From a checkpoint of a small mixture-of-experts model trained on Wikipedia.
Experts: 128 experts in each of 12 layers, 32 SwiGLU neurons an expert, 4 picks a token.
Training: a variant of SOAP for the experts, 535M tokens, 4078 steps.
Below are experts of layer 3 (counted from 0) of a mixture-of-experts language model. Rows are named down (a neuron's output weights, with its number) and show model dimensions 48-95. Each number is 500 + 25 x the weight over its row's rms, rounded and kept within 0 to 999. Numbers have three digits each.
Before each expert's rows: a language model's description of what the expert responds to; "raises" lists some tokens whose logits its average output raises strongly, later layers aside. This comes from a sample of Wikipedia text that the model never trained on.

# expert 21
It responds to: Periods ending a sentence, often fused with a word ending, such as ed., s., )., ". and ing., usually before a new sentence or paragraph.
raises: " There", " However", " However,", " Some", " When", " They"
down0:517552473483508432514512487516484487510504499510456495547488494505475522496493522527538487529502505524510456495499517498480526456508534495478461
down1:479488477504483510507533462474527457486476505457461498513474502518491457536477479520490495520516494531482460551526501506517515491554509498466473
down2:512515530515464529463514521492450464505492475534521496481498493470491511485553493494499493479495516476493486456474541505490515493469495553520495
down3:499469548522483512508483528496498516503524487516486509528498490507468528503479496470505521472533498530505510495544475495507521511493484508515465
down4:468505526493465480517503511489526503476529494474473469473514494542533508543498549458532513475514495520475457458497508522507470522491497547488490
down5:519484481494546435527502513518517533439537504487444488547516494525494540486528484472504496504487509525465509494508544501504479505522502504500523
down6:507524492451474453494511494530480495486509537504526469515516530504489479452553511528511521545521495520476523488476490515533510509486467490485548

# expert 38
It responds to: Multi-digit pieces finishing a year or number after its first digits, such as 18-48, 1-942, 1.-80.
raises: "hes", "- Born:", "- Binomial", "uary", " (aged ", "rait"
down0:554475538482508522530534522464513490511517462499515507524528515518497445510551496498513518531489544501504501459487488515499471497476500491522522
down1:541514518490543498522544511501489491483464483536468509531503501521491459550503517468538493497498508479508481525469467522510509440469492511513496
down2:525499512542485482516522532494511499504512443518484528520521468500508501470514490496483510502506502508499479503525519547501474480478510553476497
down3:450510530489499502493504504473492516515483487508535502478509486474526487477479504520468479503482475548506495463504515499511499477542519483516534
down4:528491517497542509519505515515491461513497487484519510549485501539514462518491474494489525507503514508494553563499517466488472491510480499496537
down5:519492532509448546496499476530526519502499504471485471495496486494482465521515496456514509503495485547471514495454464533487526477483510494525458
down6:525487531488452477499496506503509526468532496481539443482507496514521502515512483510497505520548493495481454480553487511509533537504507489480514

# expert 52
It responds to: Sports vocabulary in sections and headings, such as League, Cup, season, game, qualifying round, football, record, springboard.
raises: "f.", " c.", " ​", " (aged "
down0:497492544482528478556513491508531499537484517473518504506542488527507485480502486460497480507462505489547522468552514509466486526486529478509474
down1:502471539549479543515488495511460469534553465525556508473488488470490512473535496483510544471516481482492513472500517489512524539491495436485467
down2:476472509494491502472537508488500532518479456570472478514526524431484510519495501506531494458513460474483519488517507479529520493504526519560493
down3:528525492503465462506531485503515474544495511512528533495526474509500453525546457485531487518499466529536502481499536499518480508480512515499492
down4:507496534469488493571502480502552520511519497492498470504471504520514461521481478511528498510537482512509489472491412514476522462452526496499461
down5:493528492516481443470564473500504506515473476461497488495497502480491468524520513556489453501492502488484514499534481517494504494456519495477431
down6:533495554492519471484450494510532509511475489531512547503484464486529479483526541499501509499480508484523494494520532467484512486512496484513477

# expert 56
It responds to: Second pieces of personal surnames after a first fragment like Sh, H, K, such as Sh-aff-er, H-utch-inson, Kusun-ose.
raises: "ies of", "come", "ished", "ries", "- • Total: ", "ifications"
down0:491508510511465486561491475455498504476519523518485493498531512483491513499488494550509514515456536496514520491493526481475512530482520525510531
down1:512493470534496460499491475451517502495499510498516486480504483473511465500507514539511539512505536529497492563499472513492500453510517523469503
down2:510471513467499493497512487471491521443507472502482489533441477499468510501520509512474481534521471497505469526526532527526527488496531479503499
down3:548465501505529545466480476501503484471424521477521504523523518497492468528483518468474504498483478495508511524509544508482479508514520475561551
down4:498478463465513537545501480493495525471499502445503487543473467498479476499462516499515489495528499547524498496499493515473542530507504472468495
down5:462525518471519518501467505539495531565497474512515485497486540500492497498508451524531498514517464522487495474467542503507497533471541527519479
down6:474542532519493437513512516505539490480488469471477498484502517487481501503466502511506541486501465532522481580504525481501522482472481544450484

# expert 61
It responds to: First syllable of names and words after a line break or hyphen, such as Al, Mon, Bar, Cal, Man, Cop, Cat.
raises: "ous", "it", "ey", "ie", "able", "ad"
down0:469522492498515489503494529488515453472524522458482505538509478525481538498505487465504513536482525509502496489488496495540472467497469567420512
down1:486470529524501505536524520453528451490530479507496509501490512504541478504521491520556528512469505503515517459475488501499477505482501518524529
down2:540482537518481526497536554502534504522502491514472520487477487472541475450496527566476518503494512523528526529527477522505531477514533458487493
down3:483510449480452487491484488519482520547492515456494565468511503521530480523509476495470448539435513504507497462507503520490515502508478529506479
down4:545466458531474514504499523505493546498454487520496519535492521506544510474505500528513519498457495477517474489518481454526462496525461476530496
down5:494508484516511460479493513498505495513512509502566552489482458479566493515490531498551473524485494495507466485524479502495482492526503484532487
down6:455503560484510481455520534517495466489497502496519514489532504537545551436494521515512480489477517505548543493512517478502527490499493440511509

# expert 60
It responds to: Line breaks and paragraph breaks ending list items, table rows and sections, plus infobox field starts like Website, Kingdom: Animalia, Elevation.
raises: "==", " ==", "== C", "==="
down0:509529548516508458504464477488456473498503490464513493535481453505504474496497489503548533452482460502471469528505486510494522501497544528497495
down1:525473520505468502522465491501441485512535433521486496480515457510494497494510491493525515479436488499541458499533510506507505467511509523520452
down2:495525471519490501495515518486483489489516492506557497514524478510473462512534500449517537471477543505517496473498497521509432512494465535476497
down3:481503514459514515476511441497491538475495523487475537479460560472505438543465547510531500512522499552527472485500537508501506496507508516513466
down4:524493535509510473506482436502473500528495476474482523497526509549462509492486455529492526533500477508510525473500484519476540526485491484501495
down5:495519476559483465479471528528471503479479458466464465511479508493453490481498503585542489519503483491488508529508509514497457472500537519527492
down6:530525543498509505545500551490506513452525488577518500503532495498490507472463540507513490505495490526536485525506525500477503529494500509504540

# expert 6
It responds to: Capitalized word-initial pieces, often vowel-led, starting names in tables and lists, such as At in Attila, In, U, sub in submarines.
raises: "ced", "m.", "lam"
down0:485477540516505514512498523489507458475561489537532506471504492494516510497540488468485514476532501531497493471522516512516505483466496439448488
down1:503503475475467525523512478489508507512478470488470523483533486522498524503502505540510475481492521508470513520489503458524513547492501451462552
down2:522511533492493507502465528502458521455510479509503513465487474458518534492534527547521523491529495503520491489510531456489483498476529519524533
down3:508503500487463549504508478515513466486544471519497519476489497490454501497517546471482505495487512475450467557510535505472485531479502442528498
down4:469499519496532504548545544459490527500489481490511492533488501485563489509482497502522472509482531508490481495482540455457478483495505472486440
down5:554483470506489482554536475490522522556519449498455505507471442488512481502524514525500493496468533499450477519473488462481492531516505477486495
down6:507499515479470546439484467544500498517485528460454527446488499503509494514515526454527476491469472516511514482507471504472504507508452452478532

# expert 24
It responds to: Middle and ending pieces such as duct in inducted, us in discus and Antarctosaurus, Con, Reg, plus zero cells in sports statistics tables.
raises: "atform", "attle", "acent", "ers:", "olved", "ogue"
down0:517502514483482521454495483473474488539524519487479498485483510444481497503521469507515517513491538552498499506481516537462509496516504505504491
down1:514529503537513489509485513506486524478509532488510496494504503491507524490490526498529573456502511503475541485453479528487502460494502540434472
down2:472521485517460479523492510531457524512527501502533519473466485512497520540482541469509485511474525541538523526506512530500433506500514496506524
down3:521530500554522522514511492499460543489514485502493496529477505455466531478471495551545480500503512504484487487454506481493516461434485503524525
down4:541530505508519485497498532468508492469523508461505523478542487500498486484498531487503499504514518535505518464495489462490476493502528495484445
down5:494522521510555523459508484484496466482555502504531467508539533517502521512505487496519507504500500530525535460498456515494507455496475494504533
down6:506512491546512479453486505478455469498476502495532483505533466501493521512500478573521532532534468508503489508536501483506501496493535474492554

# expert 16
It responds to: Table cell separators and the preposition "on" or month names placed just before a date or number: on 29 April, March 17.
raises: "y.", "hem", "ful", "f.", " and her"
down0:489488489552454508523466539508504503490527490497564497508489534517489532485498532499528515462496488520490471486470504530523479501480504518537509
down1:482485505506502470512492490461503478497527480452500492500495503486471485497484480472483466501513498474437464527503537510541523496522455497491517
down2:473489470460498524494509496465534544552477502558483514505544499530480484471522482478488464456500511477494523501520490487463542529479563486530520
down3:487435516530478493467510511481469545513524516496494526474551515491511510471501481473512514503503518533543524502503533501535482495479552500472510
down4:504498467511525501530549516532499491458524484531494515541455506502500514568498520472548472537493493485490495487496517527472465501477506487485513
down5:490460474474530466547511519508538500508506553465493474512535512496456470490494505496540472484505544490515530539501544509460517525531516505493495
down6:507509486499488517470478496504537436524532508490496477477508486499522482467487494519513476502501499503495512456450505506527501518449481506502489

# expert 51
It responds to: Final pieces of place, team and surnames, such as -ville, -burg, Street, Park, Center, Eisenh-ower, Rous-set.
raises: " kill", "ant.", "ment."
down0:463490466444526513539510528514493489487513492448478505479515513462524524514511449509484490485515583481514528508478507484475513513504505535539479
down1:484499484511490482508497517550487499484562527538487477472524484533447541492513502475515476477502508490477481549490471490520522547494497520485469
down2:483490534465504511475482463520512483509547529487508478453501490488515444490485492508518524513480539504500534523498515474434447499470494480526488
down3:471500517478468484466511437510513521503465567513455477429518479527500512500518486498513508517480480533499555501523518497469487486495456520494547
down4:534484474490520499518510518508468501500499465459478481503507474459519518526467503469481468484517524468506491435508536509521491510515548521482524
down5:530523506543475496522506479474556506505497479484499496435446557462455528497467498529504500508489480535497518514479478463524527495510538506516469
down6:480489528457464498489489487523512511530524516489474478457462449500511481464516479478462563501445485520486479519479504507505490446476522500515506

# expert 33
It responds to: Opening pieces of words and names after an article or verb, such as dis-hes, dis-guise, en-vironments, Em-ilie, acc, rec, par.
raises: "en | ", "que", "en (", "'", "en"
down0:486470516493479514475551494484511560541507506521476466463475490503511466541517490527516513503472467477461474488527483509519487524511493523437439
down1:471540525492511497508493514479476454474555476486508467512508521493471492552515491521500496496542516508538487516500453519511537538488482554488489
down2:534490519492478514487480481487482507526484491531512481552464461564496425499533494500519461525528516502465513514507473517479487498476478474516517
down3:546472463512446505467516515518492486508485439487465492494462493505506516510458484475505511497476474497525494513504445528488464491502459481512476
down4:550518503459520466486524479484510453517526500499459495519500476506495483549505509588494515532539476551492483511533489475484511500477464493475526
down5:497516515514492507514479465515511495550492500489538506548508499522516487473468557512487509517512505535489515502506491473539464492527520511548512
down6:460502507507463480498514487516472466466476493506507556484491507514524473479550455496511469480487530491496516480513532518497543486433499490518546

# expert 23
It responds to: Word-internal syllable pieces inside surnames and Latinate words, often after Le, St or He, e.g. ic in Horticulture, ibr in Leibrandt, Mont.
raises: "ity.", "itude", " population", " Islands"
down0:487532540517529492442482501499529532484508459511526513498521554535487500483499501509533493466520489475531520482480474523510501446484507503521486
down1:502478516499472547522521491493549529507518463472493528545543488527529503515506550483525486514490478498484510447535522522513470503494509529524479
down2:475507504483493522511515457495483541446455490524552500558509511478484481468494491515564525517508517505471432508547502490500505453518495546532522
down3:483519472553503484510492460517517476510529466518477502490516534520511508460520457518506477523498500484541489514478443527506452535487492502518494
down4:485498456564501530530535460533488509470524504496531501509534509499516512523518504475510501486506485446540504514450542522518485483513518492497539
down5:502511529504503509514507525534497530500466499507557502503473510484501542523495518541465439503499485505528540480523471472488475465462532539499475
down6:518443468494451480466521509498527528501495512474488488540504554526478523488496498504518492483484514457496492453500513473535507485481481504517463

# expert 18
It responds to: Pieces inside or starting common words, such as aware, monument, Marlboros, Col, mon, th, often in footballer and hockey career articles.
raises: "ot", "et", "it", "ik", "ey", "iz"
down0:474466493508538480462475526521482506483463470460433545521467495485490478495473505522478476495479505502470500502553526542494536525475493515487527
down1:489477450480504449513494516485563503551472496520478493532498505509487529495516490502492481512444453474496469509502488512479514508549478527523511
down2:468486514479492493485470476522509552493478546515492506491552512496503501492498459481524452526475486505523524466482465489524489472486493524524507
down3:498511494517541485483524503521525508517470522529526491508513457510529525470495551477503504516472488497527521491555517513535534494510464489544532
down4:506534489513558495496521515503498502508524478486507473451526478508505528485472511489489499434544491483495490496421514510512522522496493471474472
down5:420507470511504531513489480489509513507478522507555530513507476507483518489470514480521511502485481472505478488495465506470489538525526492487509
down6:433512476539503523510528499493504524497512514505530528504508514512544515508516440512469511475485476499495497494502518483537457521488531514484548

# expert 4
It responds to: Short word-start pieces with m, c, p, qu after a capital or prefix, in names and words: E-m-peror, comp-agnie, comm-itting.
raises: "s", ".", "p", " | "
down0:458488506510478481530497498523451509478484545494487558484549521536491475523459524506479468491516480490476504509508567496510494462484556483538506
down1:508508490508536529501499510472512505504474529488520489473505567510474506516505495484522450436479490466482477503512508465503516508498508512478529
down2:513500513508481506543525509506493511541488523455510535454553536502521517519540496483484477475517525494527503541495506510492480521559488475461503
down3:521496537478490494502468485529526544498518504517493524499536481510505489488470518448496509498550481442491492482494456491543494506504512501526512
down4:491477484526460492527504480482454511506487459547537498525482479496515486493504513490503533495513514456493543458495515488447526520528496500512519
down5:465492516484489456480500509468515525510446510478563535487495528496484497495528506501467491472482469412541509491495498496525501501519489489536476
down6:488501520457481490501505505505487489500544537519509499487480479524490533495508477480476510532506525517493522462480473519508511518535539481495477

# expert 26
It responds to: The first digit 1 of years, dates and numbers, especially in table cells; also the ″E / ″W coordinate separators.
raises: "restling", " game.", " team.", " ESPN", "thlet", "ential"
down0:466505471497487458456495499474514495514524461463443515510536488510512502499556502450506531495500481446501482507515472472482502521555503493529488
down1:512519524498505484485488443478515474465511509475496511509493494502488549518539503493482498533500522461488520509514505474497488491461481537521513
down2:458477480479508462498490490539427523549501490519512489462537508471485546496529501484531528511524455498475522497485475500481476502505523467484461
down3:512507535515502527465486518530494495473501462506504466523548458532440486495483500487536481486475495493492527486526488487524519514467474496487521
down4:527522514515554504484512519476484516478484499516463495463513490528500517529495497523526523542493526467455510527481499487478540472491516488483484
down5:508502464511487485477522495504513480517496517464574502470520499492543494512505529463501524495564463491538529501508495527490468495464526501468526
down6:520513498457476515480476469526493510490497507515493524466548543499481520484509462430508484505531539506547490448498500490517489527486530520492499

# expert 34
It responds to: Word-initial pieces like ch, c, st and capital letters after separators, semicolons or table bars: chance, Chairman, ; L = Losses.
raises: "and", "uc", "anc", "ook", "as", "ost"
down0:503454482479492504511530499540487542528525506435499511455518477503469524476511515462439518515484503507540529499454507509474520500482453490486537
down1:475499461492474509462477503517504496518508477485507530531490543520494515436510531560469489462531486517505494471490491465464519494484506483520444
down2:490524533501512490559533545486494478504520496514489521470526425500518497540504484479520507513526563504507514501529533477502501488513483543477530
down3:535476513511470512492507449470516543533494499471524493484502509509519561506534497487533543468505511553493536533474484523483517493508459497535511
down4:496527464501508468472492521499509467492469432482528498495509481459529549455537494507478509463508512510493529511488530446542514487513530466499500
down5:469489501507495504559530523493509496516474476487496504479505449463506468540478476497487545512461566539494484492508505502493506513553509506477536
down6:464492481525452474473485535516479505539463508468512484481496501533507530463476509530452471502481473519535488520508491510503506513493523476509515

# expert 35
It responds to: Word pieces continuing given names or surnames after an initial, such as el in Jelena and Gelman, plus "by" and "led by" and first names like Charles or Jean.
raises: "ts", "ter", "'t", "ces"
down0:498533516482495459487533500533482492529537515460488548439480507505495458557505503482497489491519553539496522526534498503489443525527481506491527
down1:477524525490509486450475532472503507512487474534525504519491464556498489507504493520481476484533505498505471493527524447537524466512509501501514
down2:506458466496470522527490486470501481479536560462523531487549514520520505513485523496534498506478496503537479474499494464532484505536530475490480
down3:542500498466528472509497549535478512496522486532490450570499525443512481483468544503519514548515492441540456486521512496510489480508490541499511
down4:522520479478520474487497498512513508490506509504512439487513506512535529511487505538498478544515509446535454514483526496523499497503500495556487
down5:548498471478504528485508526542512522518448525508502501494472544497475536517494487541490470477481484510508515499499496508488495546515494447463500
down6:525469513507425477501433494490492485541467496462495488495502520475470509522498469460497495500480462531474545507474455511517515550506471520467503

# expert 13
It responds to: Single-consonant or cluster first pieces of words after a space, such as bl in blessed or blamed, L, W, M, Y.
raises: "av", "ud", "is", "ot", "it", "ales"
down0:491506508488515505525532522477483473504536519515476493498516474500478516547559496497501516482478532509506492507515462487515491514485485486536574
down1:479498493514499541468535503515508490456487486494466466493524488512493497493494517501514509534452486523478511502494495506499530511489514492507477
down2:484484529509523508540492500485485487519514489513497495531534479460496485474502540512507492447516491527525554528477496489477528566477469501479512
down3:492527503477491475492496536497463510492517534501491510483455484467491472517498502513514487490505523464470490546509571472479501458445492491509446
down4:486513470492529503518496503515470513485479510489464452515516508481503474517527466503512484503518485527483455502506487519530452547537454482481559
down5:510482465497511476506498485497488532552533542472538523477561472543519544486540519498476483465487514456526485490488517495492504518524493477496513
down6:505449513474487507523507447465497473506481469441534532497496513505473482465539485460490505498516500536442544516500466510493513521533494464487488

# expert 47
It responds to: Connectives followed by a possessive or article that introduce added phrases, such as "and its", ", with", "and the", before, near.
raises: "imin", " others", " others.", " or more", " / (", " direction"
down0:505471479544475518483513484525481489473484485478512494495497512492510555482487512500452516463494501451512491523458492531510517506508509477533489
down1:527463471485522517479493554472528513500534558495492508521489468488491468492482509509502515540474560500516491526491481530481558537539489543491497
down2:504478474479468491475489490499551499509428519517488513484465493534452500486505568494497493499519518479512491502491526523508545533496500491482494
down3:473437462562488541496487526503478476511508501482495481523503521552509533516463522444506506473490529480491494497465505536498486524548447503483515
down4:516510469477475504487507551499499495524510483535486472509467491488496549501484504464465495520472545504526489510531534432547489529512467485525501
down5:511468491517519475483495551511508505503492493519494527493533505494522508497493539503474544510468510475495502450488486549509519499474489521450465
down6:488514508496508493534483502514498489471518522479464505493507541494519465491532538455489475501523484496521530487500496493508562516476445498493532

# expert 5
It responds to: Line breaks after a sentence or heading, mostly before section headers or new paragraphs, plus opening quote marks after commas, colons or table bars.
raises: "==", "pt", "G", "R", "- I", "-"
down0:495532477464479512515517518490495521476500506439521507539473564465496466515484508512537469486561495452492510509477525444501511508463487508486513
down1:489520465516478507513485542472491491518511507535436478503461512471503486512441508508471511514512569529507527490497494485464515465535508555486501
down2:472452525501502518493521512487503500490486550520457481454551493465520498499502478481455478525523502552479513488498506551503543513513495517489486
down3:563513547472474500505491478480503500461523528510533503495472443484528488566543495483503543483498467480531513478508463502507477492469493503442494
down4:516508455430478488524487498483509501516517517492481509528510520441493505449504488458512499477487520441494534480487514486516477507453480501473549
down5:462507495495512520480513475503526489494466563493517525478519538553516500509516502541509511558536487474489481476501511507481527498474512521497475
down6:485508479513518543472497511497460504475498505513523486506496512470489518476522459482516501535482455531512484462495529478517430466452541525536493

# expert 12
It responds to: Thousands commas inside numbers and place-stub infobox material such as coordinates (°N, ′), population totals, density and Geography headings.
raises: "les.", "uries", " others.", "rupt", "ler"
down0:490447464482497516558510491527480518530476495448509514551511468515534502477468479504490511469509486433520490453511470498505498550454497509437488
down1:519521522520504538476519512483472506519539492480473497541477474498546499502514502476527486472502490492482519502494494461539464486475536505541503
down2:518497529536478502515540556555510533490521513507475502502511461520485519496445478489507499553479502466480496513509483504525476482508487488538502
down3:498499540527466442518522527495481523509510492491473550479536461473496494482509492540475516499468510487510525493466474497519496499473531503527477
down4:489501498507469507541509513494506486487459515503505544553504487531521505499525469511531446507458528491478473488521496551492538545521520535487509
down5:484484474480516421483493487509502511481466520466503502491510523433524477496492519540517495500496514484491494535515571470489481493480472525500471
down6:542473480462485489545521524489497525470506467479482489521513491474489505458510479498435522474471551504512522468493542488514499513465509473495521

# expert 59
It responds to: The "- Family:" label in taxonomy infoboxes, author-name pieces after genera, and common first names such as John, David, Robert and Michael.
raises: "I.", "e.", "es.", "os.", "ean", "ations."
down0:521471476497488465478492504545485491520511518484476482469486559481487500461514526480449498527495504500434535490476486488511529472518492503525566
down1:499481468514484513451528501523483495457495468519470498545511490517527492448496534525497492535553476523508463473538461506519516490500530521467514
down2:560463529523477509479496536524470509471514500470488519525523521478467483539511537532506481501499514467492505516506509527506474491493515495550493
down3:496504472519451483537522544483490483564514500532467499488510457514501485509467479473494448468514482481488503499512467528510494497520473479474476
down4:517482507481471501498490527489499498536482457469496495511547527530519490518456526488541551525491472471464479504482515516450509463569483485456444
down5:527492505506496481482438463506521458464516503490515528488532537502483530496507511515531480484539476478483448469499503493475527506498440524477475
down6:494489505556498496549482501518497458468503529505467497526518477519527507484487530503526494435514495516494466489458487511508526509545463482464494

# expert 36
It responds to: Second pieces of names and words after a capital letter, especially S, such as Sue, Saves, sq, plus month names in release dates and Arabic letters.
raises: " the ", "ing.", "\".", " him", "ings.", " him."
down0:482500476542471510515544478492496481512530506480478534486507547498451505529525460536503510497465486504508525524514485491497500515499525506487464
down1:531497484499491511506493539510503501489470476534498497467524552545495519495525541495541500506482475466508463521526531468515487501509463491549503
down2:478484489498522523484525511523524525562493529508485527511512507535533504532489507502441474553522504493484490488522476517503499534494471518520517
down3:530565525486485483474474547499498474486506511512545478496474511494535504483501545479491496480489470500489486500498506497523535505472487541528545
down4:499515473538507550533485447481493531489471541498532457520468467527513535469522499486454497554495478478555480507541528510518536511519540496503520
down5:494540511511483514494561479473489468497509491521454549451496481538542490525464489522514513476518496486507507482493487492519502488506510494466459
down6:511530568472528474522470522504493544506490503479512519463511470490454483549535517476514500535493507468505515460503510506455545505496484525494544